python train.py --n_layer=14 --experts_per_token=1 --d_expert=160 --balance_loss=0.000403 --balance_bias=true --lr_router=0.000851 --norm_eps=1e-06 --optimizer="adamw" --beta1=0.9 --beta2=0.99
Below are experts of layer 2 (counted from 0) of a mixture-of-experts language model. Rows are named router (the router's row for the expert), up (a neuron's input weights, with its number) and show model dimensions 0-159. Each number is 128 + 24 x the weight over its row's rms, rounded and kept within 0 to 255. Numbers have three digits each.
After each expert's rows: a language model's description of what the expert responds to. This comes from a sample of Wikipedia text that the model never trained on.

# expert 21
router:091148126112135130106091134138157175164099146118104116180128111111168074087154151145112082170102101167116124169127125103148130108153151112073113140093127124150126129129118156124104140084139107106117104114138124116113111155117140098111134094177117107102140114121160119121134146127085144137139145125107092135101115098191133127128113101116115112128090157117128147116138139129148147173094105171114072139121112114149144107150126131085121117169150083093137124156102082152142119113136136
up0:120148139113106081133079142163148155120118122134096106148096096116125112106146133146165135137106163131156148161147147103146158124124113129104073123092139156144131120127135161111132142155160104124098140138127114085144105116140107140113157102117104128115140130114156133086116140136111105173106135115130059112123126115157095129147119149138125102127074136131126145121190168140155104168131079153152100173163158112148156108135136156142144136165100104081108139137101098131148108091180100
up1:113123133139124147132163114146118141157120079118120137146147096138150142142144120089142114131099121146124126111124138150151143120127172099114103126072119137143130140110077168114128128122112146137067142163114135141125091134101111123114102118131088139134147106133115127118115141106081131153127089137130109121130057151090099122091128065127135100119138131130129157095097146111100144117126090129142106149101121147175095135112146075159108135174125147062131118167130078085120091165142094
up2:155150179116143147129147129127109135123101132108100128125084123108115099104166104093112173151128147090117127161111125149115096110110147114128126111117134120122123135130103136117170125085133078124145116066144150130082088164115147100127121064151146132112109096128104131103165114124083150120094103118101103149124102118112145158159100112118109079131115147108095190083124148142130112152106111135149145158162107073148153139127154119102150128149122153118131137123104135140137098105078096
up3:098140118144134115115102105146174137150144141141144148140150167099135104114137116136114139160069102181115126110124130088095102111177122095090136152137130132126118136131123122147092163099152126113090126162116114119125111095168124124141083092138164081113182131129164135152147124147124144120157165117138131168125090121152127174107129101078136080172131140121117175124148161105150126151120147155124129148146096147167127150107113124122110133103133133143135102168097072131155116159151104
up4:122141108106159160123089125144110129123112122125100079123102117101135113135144119140125152155128158105175133116128120099116166108175153108148093095128124151160104095120126127175136151152174114088165134120132113118096088141123184134104123070134144126122124105117105112113160113105110143170109141130116098145108083140136130131135098092109121135096087149121117139143109117139148120159090097147115106193135149088154155101167139129128128124182075119160103122120110079144127124099138094
up5:135141123093146200117156124137090116146122141107125090089119088084104121132157144097088128147118136104128119134148113132101124091140135089123132129094119139138114103129116102114149110084129084121118112109158148174084104154109130147134146086171109119111103107113128124111147159099090137105079097117099132159159111108131179114136140110098130141121098137124112118128164118146169159127108124176078133157168146103101166095155145148127135101152104177156134135124116141151148157118112114
Description: Words in census demographics sentences, such as made up, per capita, makeup, median, plus minus signs and articles before population terms.

# expert 27
router:120138118105162141098109121136097138145119120110109080155101091107094098099151137131104111177106084151110124175147111113134133112118158109081104138087126107149108126115097138145132148095124104131137108089140177151097090179127143145102143069186127114104145100087159098112159159105095133110161131118126097142116106099147147146112122082100102122122123156118109135121164118141131148136123123154075119140151107118109136110150137102121084127151146114113093097130127124138153139092117086
up0:156175149095121151124119108142154169145105116084102140155123107125139089109162111139112121154120105154129102180112135103104130094159111098135138112116158106123095106094127131127129128123133115100122097142173116125102122173097161121092138088136134130110100132130119099108127117148103156151128143115116106145103133146187138125127109178111084085139126157097132141111142144159175138178109095176093137177116137110145128102167128159117145104107130131153116111138107080193126148121133139
up1:099174128103157142104106139146141164121111117099104123158085116107157083090172143108125119163122123151120091171116100108101118086164155107124093124094147095163122109139098139158148148126154100101131102118157130081102106157133142098116109096151151108148112121157161118131148111136115155135118123118093093142094113130131113184139119146114064123104106159100135159115163133141129143154086090133126106154124154094157139126134157142112139095145099116145135132137085105165124113133145092
up2:145154134096152144106117153159158171155109166108100131153111129137111087079167123090142111126121100131155106114086117125096111104155106113099104146164157104122107083136112121125167157157170114107128119146151144076117115157098148143093093125154132087119116114128147099139111069146123171126138173133104130129115121144114116164120108129120096099084116136095102187111136163147143107156080109119129130126140142096153152109128141131108191112123135111136113129147108106160106141138141139
up3:138159148129127156164117136153154140137112130101107091131085096111108106131155113090085150158114146123143111169122110145092124088106114090158124084118148113122082108127123147177117134109158095091123091110180120109106093132140154104141125113118126109112112120099116118111154108165072143128127158120131106113109121184134116109137091144123115122110127148124101140091129143151150109156101116161092108135153132094173138122208167150112150112128102125143119110135103114166152122131172124
up4:135149098108147094143098124141146161129118157103097125159093060134125074138163117124159114132125105129142115127096122147093128112145102108109142125146155134132117097105092129170088163163148130115117100158136125082099088139140170109100084134124107110112130129116159123126116127139127145162114134126110094136103104124124089124141070168102110125116114143108136187115188162157149149186121100156134132146150122107115142093124099133103142134103098133094099120135105113143143110085159134
up5:135129154139135191102163134112130135186135102128116122131097127079098121077117181106130128153140100120150108131104107106139118132120098096115116132156101120108127129122156125121129126112114161139118144079147134096123080128131117111047165111154110136133135127088158114146142103151106144081151173152117141130116141108129146111144145130124135156110155117121071133099128173142114145108110141123138160118185114119129123149133134184140098129100141084121095128094131140126148136128119054
Description: Copulas, auxiliaries and conjunctions after a subject, especially "There are", plus is, was, to, and, or in explanatory prose.

# expert 2
router:097136127103145165087098126155123168132115132103107090167099102117113107112150134146111085165111105139109100161179102113129133110144167107100092145111149075159118119141108145121158135128123118124128091083142144124112123162118144134123136094189093114123139113092148111108156164168102113128117103117063077125127092109146138146151099126121089103118090161105123149094150136189135133157119111141127119130128110119119135130118130103102114116142159120077100126105106124166120142096124131
up0:120152109098146134114117120128147165145150111106102105154137130083140108095155143107096094171114077164111086140130108111116094101122097076109107107116155085116080106134090126136127186140154109117137123121141133108093116151107150080085100138144138086135137109134104107118134148114125153148117148100110106149090117124130131141131126130117099109101114166092102104099149121138148142175091099120105136157134132102110149074138144110119072105135121093158127111141096079128119165146115122
up1:115193133097159125108136102142149153135145114089087099122118140101155090100166140106100132165096110166127111145123121130119118082124131102128115101092146122118106113115117123137122145114154086101145108079156134123085084151128142086107121110156163113082127101136128105126138142135116163140122161099104111154108107155158117154106110115077117111117151168085108154116140133154151137157095101151101100157140150086130161097155152149106103096162117101129135092139092101132125145129137102
up2:140141185166125114092115123125098109130141150123096103196088151149124122114134111129158153120156086120157107137177147120124149100114152156123116096134126116086143092111144133126146124159126121123114147107165102116130140143103158136107159095106127141141121138119155138187109132120117105163143123158137169100094163088099126136104132120127084134138165130116133114151147099132146172106133128196115102127088125114111113135161128192135121135116128147144175110071142134155160132147136096
up3:094130148163109133049126153130136111145115075135129152171102122114138121138145162123144157117147127127097145110116147107064111131151125135132144120119092083088135124100132140139106147160115168089162132132118112106138146148177126115140204108104126119161103139123140156135115124116112101131154108139094141162082152084178110101145128155137129135084117132108140111155104157134126109137121112181140136127140117134102137129104112160139111123119092116135186126090104133128137181115135156
up4:109123170127134148122107104119117109116143098123126085162150112102095091138157099124136116123137129116125147120130150100075137105159121137135109121133121106112131103130127160146171148158115149062129115101110156137088136114143176148102157133112126135140150134124161131122165155117126113105079114121093126148081121088130121116150125143124046125089121149085139121146127114128152086165118075159129152132107166085098182098126100131136140120161140143158168081127118151127122166142142120
up5:131124149135137189073135102104119126183091175135127156131151113141191131147137153048111129137113115116109134120135114119117135106121135139101120127115132190140114142123113163114126135094114148132153135097136171129114115162133139138139140092082101127141099104123089125139087118069139141172129106134084146167117147109104120104136142143142130114117087133111109103118111104159158099128127132165149152114140124119130140137105128150127111140113128151117121138194124133127151082072084134
Description: The word "the" after prepositions or "is", in biographies and general prose, as in "under the tutelage", "is the author".

# expert 5
router:095164105110163147103113111127143157124109150078104096163094113115128108080169134133127101174103112154114093150169100123117129094152153110107103140098147104148104117139094146137139150105129105101127071112155144110113109151129140123109137105177136108080128093110153102104160143124113143131119117104084093138111083124157137143133108120087094122105094166114113160110143125146151113151094088136108103145115112119137173117170172110122123102160134098105102104135111122157141145102121111
up0:124124103099117111111144098134141156100118083118084085145129098103104103135117106165163104165141104126144116120117074076122120128168116095064108137121127139098125109163137155136134149142099103116153108106133141101082114156149138109110127087140124152149117109113129110126118127132099133152138127118111090186070078147158116152169117091130119111100059159111124125151118128156137152153135147161099102136075122101112135141130129130126134129134169114090109106147110143158115154121119116
up1:104167100144192138146104153093148133156133168100146128132101091145138135106128099100124128130112144126129137134160088110083121104159116120114119126092158161134099133108116113132099137073135115157113130148130121148110134164111102164114122147159149139135137115171139148118149151119140122123116102104149143187131068145107176115116143086085138151135084117149084134116128096128126147110150127109160150137100112153165192128152164133157123115143115158091137136148139137122099075101095116
up2:084098134144091114147120127105113132124157088126147131120145091093111155128108109193186083134127130111097161109127112118103124132161102117076124143094102150082117133148122130155147173113084148112128129118136100117073156110112100092123116143105094171111103120109111150122082128150138168162135077136138122145134087120117154142130132113153134139081098104145139115145122092120106146145178103102126157110108119144103113129105152088138102138139159144084109155118154132117114158142137133
up3:059117134116149158116092130148135135120109104078121106140091140103152096113194112119109112164125088158153105147105130091134101111128170107131105116112146112129113087120111165182141120125138093130153102113123144118095110175149133115114133089149144131161141127101125122124140140115087149129115161092068107164105114131157144182124113114125104081120129163105124126114110132144168123158110093152099086154148132121132150101129153121103137128153112127102129088145088113163120123122160115
up4:133121100133157143150115134123177134120106119116131128118131142156123144119150137140144066119140159137123135100172149138110115154150134100154116138121096124120091190103096153157106123126105159124154119124121115119137144121174186133150054154088114161110140131131078105117142118163134102160145082138132118096147081151115107086141118141113125139083082125143126091127114103127116104126140079117165164102087117150143150150106133113164138155102140108113154089121155118146104160119105150
up5:124152104133127166128107153116175131140120173125112136142134149132138129073132141104116113145117135132105108106178135158093133115170151139131126155121149115140112139113099119141113165111118129103138060087160109129122152139147121130118130151149137064069155124112132129131162139117133121178108111132090123133138037117151113142157119155087114148084124148136137154124111104115149135166139107126126109120121098140144156139179177085135161099174144097131093116118128136136143150103138155
Description: Closing parenthesis plus comma after birth or life years in people lists, as in "(born 1990),", "(1816–1877),"; also dashes and table separators.

# expert 26
router:104163133103162131106126096134133149126116137092095094173083106104128087105165137132118104162106121161113105158154112101126141075117165107105113114091136105150114128141107140144137150119121123121152089071188138117123096161137149122100151070170135123105129099101133107116155150112099125115135122114079094139098114126172133134127111121094093106101105159113115152120145131163140129165123079158102115142126114095117148112143141134111088089158124105114103103130109102158131163102115120
up0:158171088105125113084128101120145137104149120105097122134125112116146102133138091099150162155115102145096138130148084153125151100125140096124113092103136120152105175105091155115147099108134119090144109101111135105091111140137145126095169095158127125101134115105105122108131164124117119151079136111136091150108108179150106106133101101130093142161086136118106184128154107147102131145108122115111086167110149097151158144143133087136122071181110114099124115147103158125116099114105122
up1:111172099082157131113109118140150155116118101102103082134121125083151100107144138114111124165100104151136100138145070124124101100128148100111111111126164147152111116139116135120145159143165101097123095123128118094080102159125164126106128117148150105097138095147120094094125149110108153140124152086098106160108092135082125149124113104110113089140086157104116145090158123172157103135098109125120099173127108103130175091146158120115117083148110105123124150142087125147135130117120096
up2:104111180140189135143142106092119119134139077118121136127124086139092133139131117148141162117164160121079083192156130101115135102124158123145157129103126118113132092143159112157141133127110138109179080087156118170139153100166127120160150116094125163137097095134140137158169143122096128113113113134094140172117115101114144130137134159140126114094127137141153099121103103140090123170148105176140155118105089123126096127123138143110099117132109130166116122091138130142164158094124151
up3:142140122165105129152115116184119127156095127137098105111101153133179107139120164123087145117143144160080142133108143118176141090061139140148108132112118156180108127120133165131097168129125154143140131130188180162131121118124139113140135149137150161147134168171101126111077140118130101103114130099155133113124148146094144136128120154142124109118150127129123131148176167127139106107149129117147130124146119102126113130089100155155138119117080149169118130149126135179078115119088170
up4:145167151124133099107146103169127119139163145118129180138120104136100138132141119145140144122142107152084117169152130137125131076121165088121145094113109121127112150143114141116163113129119121081148131107195122146129112120103140142147174146136113133142132140088093132145143155160149164113077122135149134106102125135154134130115125111148087101140149114137118124100150112116131107175122107103059091128095189108130101121133113087132083060138110112169150118098103097122145123151153137
up5:125164129095123148100134124173130135131143124094107153167106146106163108103178136102118113152106100171114125140165096124149122102118161133099101096100146115135126143121112145085138176127136114117124127124147146120136093161102103103117139077151157121138110128123135105139094163132136148106119170119125124140109118111179100174135093147123096124119124156108122140092154165160166117165105120129076071137127166114145147085142146108114074100135140097120123122124095066136156115143144116
Description: The "0" following "2" in years like 2013 or 2021 after a month or "In"; also other digits in numbers and ages.

# expert 20
router:126179104119151143126106120132131166133126146097109089169112093120122091087155126147095108169107096160127102133143116124093110100120153111078108138089156080142100118123106163134153128111133112104144108069165120104099116153130161102111153110165106114108133111089124119098166155135098158131133137100116078129119115115148131138147092117103097109115110148106126154121153139146143136168084109163107095130133121093122139096177148133109119108165141079111109094147106116161118150116129120
up0:171182093129107134146112151168173113177097144143128147099132149132178135108137126122072109113118153140090165105096123131132146110145122128128123140143193142116091095136127131155148126128216121139130124126135136108138141099134106155118133148110149126113129151151104140101112099173119135135139195097155131133136133162130155159150082137140115120147129139123093154124097155167160134140132147120168116123158135117140123132111102157124155147112144124156148143173139174152084151136118153
up1:111148099154125099115085153133161124112124144149127130206138151147148138095128116149138153137134115121183122112127140161112126136116161152099173135104126130123123141095150149107115097117115162177134152098098133118148145193139129094135154116108115114158141133112110124115167165079084136163111174126129124107151129158123103100116119134146118154176123113138144141143127115110101194104128131124108062120115093152143142177136097120142133146140132095094141125134106151105148098132132084
up2:146146148116138155123155085118154159154157124099113138118127103141097113118139132138086093152121078110081085154136117124149144118127185118130138156114156098156151142085128117115132116127110115089164115137180159147121117154117122124146177113141112076090172095121132118121155178111118135075135135124108153150130132126164150149115138130135105150155142146117123140115135116120180113158117102134104134138124163108157112160134152138083090105170119082131092103137135131135116085075136151
up3:137177121144123108133134146107163160148124142092133111129149108149105120105113088144113162125138090159102087125127120134100097137101163137130097109126169090138169137096135115092102140105091133095140145149134150116123123125111124094101139138114092124134193136147151150140184110124142078154128106145123120129132138104133113106157110133138124162145146147099141171121141133110159080112126131128158141113117115142166119135158156159135126110180100085119109079131135162166085092075082135
up4:126136143107185105121098111151138150122113120111103089173102108136137102124152121077100108153127119149153106178169123087122105106128125102115103140104146114130129069146101135112138144146163100123128121086187128119123121141123156118120124118147118113157147124134134083144135140158098140125150123075109097141126108109123100166148115124108098128085110132122112105089194158144140150170110096127116114141136142070159143103122157125138159105123083127128150107110120091133125125091143072
up5:145188127122121166128089139151132116137118123124124132098112130127180114136133162102101125124144186134141154108096120131128145066128140132156121146138165124126087070161133134137120116123169146142105158130148102112118104131089177170141140132130147169107128114201117130139121117147131119154158164078132124149119101128090148172120130114092166102142126134100097144115119090138165118110090119086138091141142131084126117119143150126117149146127074164142159137151098112146100130142144133
Description: Words and brackets in sports results, team names and tables, such as "national under-19 team", "Outdoor", "(3)", "quarter", "medal", "round".

# expert 3
router:102159120116178143097129106129143158130122142090081085159106109101121090098151132138106091163110101143104101150154114119133110095138145096106105111097161106140114112128099173147146158115144097100136093085178151118107106139124142103112132101172115114113134091110143109092146139117091130104134143086081090129108104123155134137140111119105089110116103171104105144113149120155149119162101108153113123145135109093129155105151139121089114107151128098090096100125106106166111146107122096
up0:167165147131125142128115150134177115143142110067125151123141156114110132093116092083101118130130122154090140145125139129146092151078107119150090155154178138128140115115110136144132157126160117100111116134154140131138129148143073099116135127132114116160195141116149109098133138132152109099137185118146122106147148124126104123179103151137091106089142169112122138109121106142187077155110129137114145127104169103128146114114119143129145120147145072129148087148138126168071110125131137
up1:146185108117108157126106147129180137157107122144123143127122158129160145132124146114107121126134129167103111162159139141115121166136128124152145133139151138164122149102120153122146119092146146112123122137121147107144129178128152154101133138142142061157195128148072130100118154101124113113169161150148121143137118095159114106158160131107087097131143155090139117101129162120147129134107111194143132123078148143128116099151101130135107140176161065162104095133137104111115085128113124
up2:115086170134157108124160070065132104130127130166124106096180090122126108163100121178128077115149133101103128154104093107172140131150093129133166155149139140099144088118152142109118124126115087094127105125164120138107124102119144143145099156125112149143139130141153154122106107138135104090144125134084146169134110094116180125159139149097140139123135124156120140148093079127102146120124140117144165118128117139095118137143099126084117146126162131107095155142166155118081157127128133
up3:125167133147103119162080136153101134172123124114126165088118131104134147138107109080088116120132132133105164131098137154143088148135124127145129114133126121135086103117138152138169129131193084122109146138153141165080102116108147129139103136126124119097134146140105130136085113112129122158145168110167155091141128160124151165128067100139128092119167145124093146138130109160151122107167129139120114127135149090120126138134113104129144126126141155192168118135143157156088149145098198
up4:120157114087193103140132100145139162118139101132115094121130130106122122140153086117107113148095098148097102149156133108142126124112164100126076135112132142148095116147121143140118174140156133072120082130163124123105129123119163124110105113147122131110169108090105100136148140127149103159130122137101079132095104106124111115138098111076077113120103146100142173116193124157155130129124087139096104155101174114159155106116106102125113103142146082149149110138123109142138163131122147
up5:111135125083151184130111130149124150137101135116117134139115174073151141117152104091093120168089111151101103122136103138143104087114152085116091098125166128151115125160095147132126130119149110123148114087153127127146100162114123104123123105176116069116149109099127075099144139119117126139149160116134123144094104108129122135097130102096104127123087150103094141090134171141166151155109111136094099143123158107143140094156153116107096103190135083141144127137114128159131148121154116
Description: Individual digits inside years, dates and figures, especially the third digit of years like 2012 and 1991, often in tables.

# expert 14
router:109163109109161153125140116136105171124127163107098097160095119126094068086141143120137132164114103142155127142136072111111120127119139080109112132121151124149122111144108143135120152085123112147134102113127144103110094192114166128097109089144130103117131098077128089113182140113103165136104145113100073163115116120169111139158112126114113119142081157113130171125147127150155115140103097137103115135149125113150189114144148114127123124133149130083105095134109117156116126086125119
up0:142121171120106149123143076126148117125154124130129131137143122061138140127162136106135076136104128148154111120125147132119111070139128110154104102156096136128117137085140141087135160125104168130121121137173148107145102090144148164084112121148107127120145141103091149130139137159123135102117175131146171094117174119140119106129120136134109115136119128057113104112191159155138110157096085105116154116090157110126124089123138155135128121137100131137153093110079134124100165175138115
up1:127168144054168135132117090156134133132116113095100122127099112070116133138149105130093133164098145146144093142128113137102109085117157095113077091119140108121087113087122123119139159123144135092148109107163113132107104098150126124120124121172148127106145113122121120123113154167129096093139154121129143145097090158127135149134116095096118110126128156067107150091164173167102124139099114129134097160108141103118122088164170132128109086148106113138129103134087122139104131148159130
up2:117151146091171100146131115129112131112185088119120090121142091095104130137110106144120130131134131112123100156109116114142121122186139131104081135128132149120139105133148138142114117132181112106125096140133095067165115098103144130137096115136107151105177110115153078146155103179119087115159099152126105129118094082095131133159112103063087144122122118141121174151155145151128116114116138099123145138118084113108122137130132146131101115147146116133126106143138150168173161079113104
up3:132125133160136174118145141113111166092133137111129054124147111127109113112123092079140137160127106141138130116133115137136159132121144131080097129126148097132125112153121124173147121158140141138152118122158120132120146169103098123100182091114072105125122138116086085135192131116133125164143164115138128153108130159157125153137139149124133092112124159137106181125099097105169143166079122118090139142088116124114147094157144131133141126158127116122120125153132139200107140087159145
up4:105156126156162140132134140108120119158102139106110113176120092112120129121123069141121079141156129115108132146206109122155158108122114118125099118103101154136142074117137169148144137164126130130102087124127107152118161091106155135093143157124116136111136088139116139123126165148161087135102065134119165113135147112092174114148159153133113120112137118145139140094141132130122152152129129127153157125139120140096127145114165143124136128134152148106113139109139152114093110108036075
up5:135135114114149160126105102149179132148093094078085095143124140075131127143151096121096071151102122128120084135147118117124135092179157145125111121127119149158086145114135146143148164145123177084115092099177154116088134127140159145110143127160168153103152114114109100094133151131137121138127129097095150144116140145120142145122115135127085134114127153100106120086148155147157126145118105138154128159116116093142143099135164147090135112162136104141102082117101128145092180127128110
Description: Commas, "in", "of" and dates in the first lines of short stub articles on villages, species and stations, as in "Village in Hamadan province, Iran".

# expert 1
router:111151115109150131107093128156140151162122124084109090156097135077105096124153141121088089156089116134118114134129133124109111110144169101099096133113122105158099124112092164142136154131137133076144113143144176111093097144111144136102152114206141123121148114122107109097133145130142121110118127105088098137115077111147134137156090098097097095132132175087106153130178157162159148168105096123117141149139151112102145090115124115140095116149105123115134108142096120137139143119130101
up0:141088167115164121114118103089127146074133131121124101163131115130162095078141117138142101162135106134140114144134119086190127138138120124105114135124126130150155141128142136133121123129125115162120094079169112132152110134134143091119153100181106118074126117095173086103156098129108128131146080109100115139140125107197139126127101124136100129113117133136139159151095139112111116137104109135113127160121096131126114138151129139108129096177096093071111133129145093158137116054136122
up1:135130092101107080143166134169143112134080131124108143134096110133137136137168153111124129126111123152126100117117078124166143149092106103090133134140134085095092161137091094121113159157153130102124121134137143080138129116181125098127146119158152117122121143126106089144121144119088115101160150114154134154096104105130104153086130084137130137110149142092103148090128184135105138117146081139137083129126151118144124084164104093127104107080138119137152136118094135111147187104145130
up2:130097123129152125134134129148112137114113125115163108118109161102154157129125142107057117133050155150117126124107080120110145117126192140126090165113161123142119120169114108097149150102128147160105139149109114132080109153108097105146117106143155137149129131146118104117126113074127146134144139111114128147155076140090111144093124101122141144149149095088152148172117079082142170106122133085155111114115104132132136104132183112145132117117117116131092149119172123113117097129100159
up3:101127147152134163127101129108140121124130126117085108138139099146111110098164097135147121150152087134101140138125105092136116119121177119083122090091135105124121145106125142150143133120149109107157114066156132079160132157154136069171184118130105120125143133098139120128164161159058115101129123102128103127132105122153144167120114128128108106132120172128121132107110112156133072107091106156110107153121141080137173125135127146090118116130128108120141085146086136158130167089152140
up4:078141115119159115128104113114133139090172116110082120137149087123119126095142105175134119156137102146105086131124101117137112118131168117087116085073141099133115118111126130193115123129131110114157093092139137112125123143136142079146129112122126097115158098091156122119144141133083125148131107114118102123125081087158146176107091125126115135090135167136121109124103118151144116126130093158079094163123127123129150126169119108093090107165150099124097085142106118139154165110152151
up5:102145184125156152123163082126117139133157161128119090093119129144125090139119149110094168128138140113144129151124122117093097116164189140098141144100134110129171092156136093132110133115111102123152111110217147154104132116134097121153178120140127130129103122143138100139130115138091181091123107072065135128141110169116150131116105135080139136080137117115103124124132130109100136114136125159134131108127107108104136143172139116107133080134100118143116140132122127153157153122111091
Description: Bare space and separator tokens inside infobox fields and wiki tables, e.g. after Labels:, between | cells, before years.

# expert 31
router:121145106105165175098121120125109166111106123081114090152107113109109083118159136131124094154099076155141108138155104098118146112138158083105090128108151104167108095130107133145134134103138111140149107093135135132092099154118137121097175084176132120107140112116127117104166144114123122113127128106108112154109115108163146134115122100107114092124094179113112142123137127136175122163105099154123109147120138116104149091153147127124101119185150097117115082142110093170130129072109131
up0:138128104121133155134123091137138148092112122133097103149075147140132114164119147155130098131103086129141107127105135145122106154101166121145103138136125152162059138136100132130102129135133155112085149129117124133077106159146146132124158138105145132100139072137129146149136122100123118119135145125140109126114099138121057168093094077126144148086081172113138156105111145111112122133138059128133079131093146137149137132153108118133123140166155063138131143131115097093100123105105159
up1:106157121114134127105125087122150140148160092110115117129132108098137123119145104134082107158134105167126079168151096133133140105166122065137165095093129141126094131120102124123131124142099106141120118095157146119088142156122131085112139131143109112131145107126120126100121174123106158139108158094109130164118116160183145146126132121132100131115097169113102086101160118154097167137131103200087096185131139125136162107171136091133100088146119104102129111143118111119141137141134103
up2:170121195120142148116152097101116137133143162109132129111132147098101130148131145130085098115145092163138123194171148145135091143125174122170155116128103133130113136108114122109118132113144102157098144101121130199088103117117121103173144097127142133123126130128137131123127119084155139118163157120099154105164136122171130115102154124150141147128150130145100073080135158141121165126159145169133157130134163135111174119143160140127142127123099130129145104097154093080125125123108081
up3:099151144145157112147126081128151165118140117099111119137139093094124111122141098107121122143116110135100100204168144145108119115144122078130152098128144144085126134152128147136132150110168098140081095138134107137100102137085128119120083108145151112098145118126165092101110141144112164124142164098101114121103121167147140155152102133112118108094128144115086132098159119168147151147142109175099121155156162131109158125143146108084106114154131133114122090082109100129148166184134125
up4:112151056109102122111095109154121101133124140127117110127087098118118103138129117079111144151110136127125131138132125103120133151092132114136110131093122100140080170143112145106155162121178143125086154119150129153087138139133170179146159133130130112126151124177170149114144170106105101114108119101143106140099108127124133149140119064106142138102133174125116132145119081124113102126139096133118075210122109112110153115166104116131158102154147094148156151130123146130112126090130127
up5:145116182128151181140177130128147100086121135084147118115125161135090136129121109115154103131087090171133102129118114113107142123091159139148123094158148098123140113176151098136143099109114110133174123102133096143184137193122111108099143109165166132140177102097107118119170158108129116082115139145112151129140136141147138163110136151144104143145119162122103128093094113161114136148110118105112110144103135130107116146129145159132060135170146097134121117127103106147124106119127152
Description: Prepositions and connectives starting sentences or clauses in expository text, such as In, During, According, For instance, under.

# expert 9
router:080170105100155141115112112130140157141121145080091092161103102112124088099164133153122097176108100163091122138144099102117126108153140091095107108092144113157110119139102150149141135106144117118133096107138141088107111153145144133112146115175098104102149112099146111084145167138097135116110143115110096160111089126170134143128114099109116122127094173114099156113142129163161141156091105138103108146143121116114154114146163111093104109155134087083111105131100117168126151118143119
up0:178122097123104183110116114157131137088120123102120152139108100130172122094138173153127118129130103176115130155130106084191119125127131104145117143150148148144118119134113156093136116082133091165117100136082168166119106110136135139153135129109149122079121133156170146133088121175178121146136136133131117147139160133121162161079116159137134097113127144126158158136104145158132131151115119095116147141119145122090087127091198117115140151132143121122078102135133125121114123126149160
up1:127141150133113150098091160145143140152073150148107121141151164148148120123120154145185105128170076130117127108095142179139089153101130154143135112157111112151142130159140159178119109130093137126101139147115141127133137111135153139140171159117101110157155149102123128119105132145142123121150148162110132088133134117162097120119126144139111119140156131106103123126132174153116106141123161128125123110108127141119083141155115108077167131176123085147052127138117136175082126174170152
up2:113147124118099117145126109171133122149122080067119141125086126138168123159147159119104138122117143165105148124094081087145152151142094123160123137161135149127085131133100116102112154123150147129086150162147128080094127131118106114108123128122143147138142131171134115154101108116062144137183154136149135180075108123122119158121126105157150151128143138108096123096093117139181145122147086144142129139160124129136073128139108169136103131086131170118154153091136145149134129121142114
up3:126158126178081092145098122134159170143107117127127137118139133131126112107107089127132118132137109198102120136136157128154101151108094115127125122112130168154101144143131181160128126154138135108093121139087092092156137154133131101134145137109123170105144137115135159110112140143152118148133145158189091130130150157137061113135133131144121104099124114143170147143136148135143121129131140161088096149093151127159086138117115090143126151140133074121124104182123126116134064147157166
up4:150092144121160150104091109150121148101125164101102110178118090127141103058160082121117127160132089167141134164161121112151112116108179110122084156104136104136132084102112155110159130126127141114133100131143178157138141154118119128095186068147138125116122117130128107142145131143127077104110138130097093125131168113139121133104117181107109109118117153114132159114117144135164121150103118134066137172126112113120126131119110138115133135144127113162131111126097084161123100102121107
up5:124131129123102156106134129126144148121116131127114122175155135140129108105148145072138093138120067143164106137107113153139118114107105100141124116122116081164081140137108113118138126127086123107101131124135135129100158144133173129124171153134072129136092109125116091099122115171139203159123126138131096107109131131136103140114109141089130064100114133100124111135132128124098110161078116070076132149141142111174117105139137115081129078137112123161116079118115109139125118142156105
Description: Pipe separators between table cells, especially election result headers (Party | Candidate | Votes) and sports results tables, plus semicolons.

# expert 28
router:114162099120120129081106084161110144131134134103072120162129113139109119123152168156143114139104120177152133129154103120134130128123137107126123099120174131126127092143125148170129156123153100126103117129127136116091120149110165127068138095171112111132142101134140097119130178124133152139119140077099090133117089123160128185130143085106116127127127159097124142069150138155163154154087089152123108150125125128109146121152152087105130119171137128083102140170114084144129102111108122
up0:153139135130158127112114151132147164170125120093119115120102091099105107085149068125154126158122109136113127164143088111126126132074134077090100118120121115151128131106131187146158107125112116140143110081159142186115099149147100105132146079170097145145091114115128124086161162141125102107125103144107110160103127148151146117150127155105114104106101137138135120140126118137118134120113156134102095159090155083138120093105109174148129110140129114139132108118098118189099139110107161
up1:104172142097155113137143110126136177106127165121129093132126110100093095120156116108100103162079066149104079153145143122115110099124129086124115159120138111132127127136133154071120127141127104138141100124146119102119075135113122141126118098163129110075143147109136101103170109158136137106103135121104079111086143121158113112157074137113082085143112130133101183144158149115145105148109119123107106081111116078111132129132116121111124107151119088131120109142115119172105146115117130
up2:157132145125148121117111095146136125114146160134141118124137113144160125127172181151118141127128132127138131181121125088137131111135175151126149097128144090118133130143141134164107151122101077153132137111117173085173146149106165122135051130128130161141097109137145118161122130121103203105143127118110132135093132114129156174088134087122124141126144142073140106145165081151143141167139097154144111119108079108142131113080123138113082138144125135115098145106089091116150136139119116
up3:073146123153176154085117159111111139113116132096116117128142108105148113115159143129102122160120139138125100161146149117097096093115183087114096129067112085129083135114112123115159135077126172128141102109163136173083110129123128123126155104147110084134118104141102135122161185144121135154129078106094112132122105114142148105122127097065119100088122141118092111145132130117131099137121085162115117130131148120132139094139174105145103102151120115146140105098129118154116136111148130
up4:156094115125145095138137130166155164132145152128127133100122101116136151145164113144135117140075143137119088116136110143155136124131158136079117113119155147161106099093159107153165101132134146140097117133111124101115111150125092124090118128112125112139140128129094138127136149148067127124133141137137107164177090155139109137091087091130127139152161107112094180132118088107151155116142074125146056106082133127169124094138137105114145118123120142109159124146099108124091141146201131
up5:098120101106119123130114126114157135096100163141124067132141131133082104126153170163134105147121105127129115112170107105119127145092121117091140150140114076122119092099144098088106134127122100154122118091109122080154126167141150090133081162141123120122103136096180139114200154127101152113147154137103090173104120094165099135121133087119120144120081119139130167140105146131110106130087093094136099142139148122147133134124141094110117116129114072094152136133114134108136149110143140
Description: Decimal points and colons inside coordinates, website domains like gov.in, and taxonomy fields like Phylum, Species, -optera.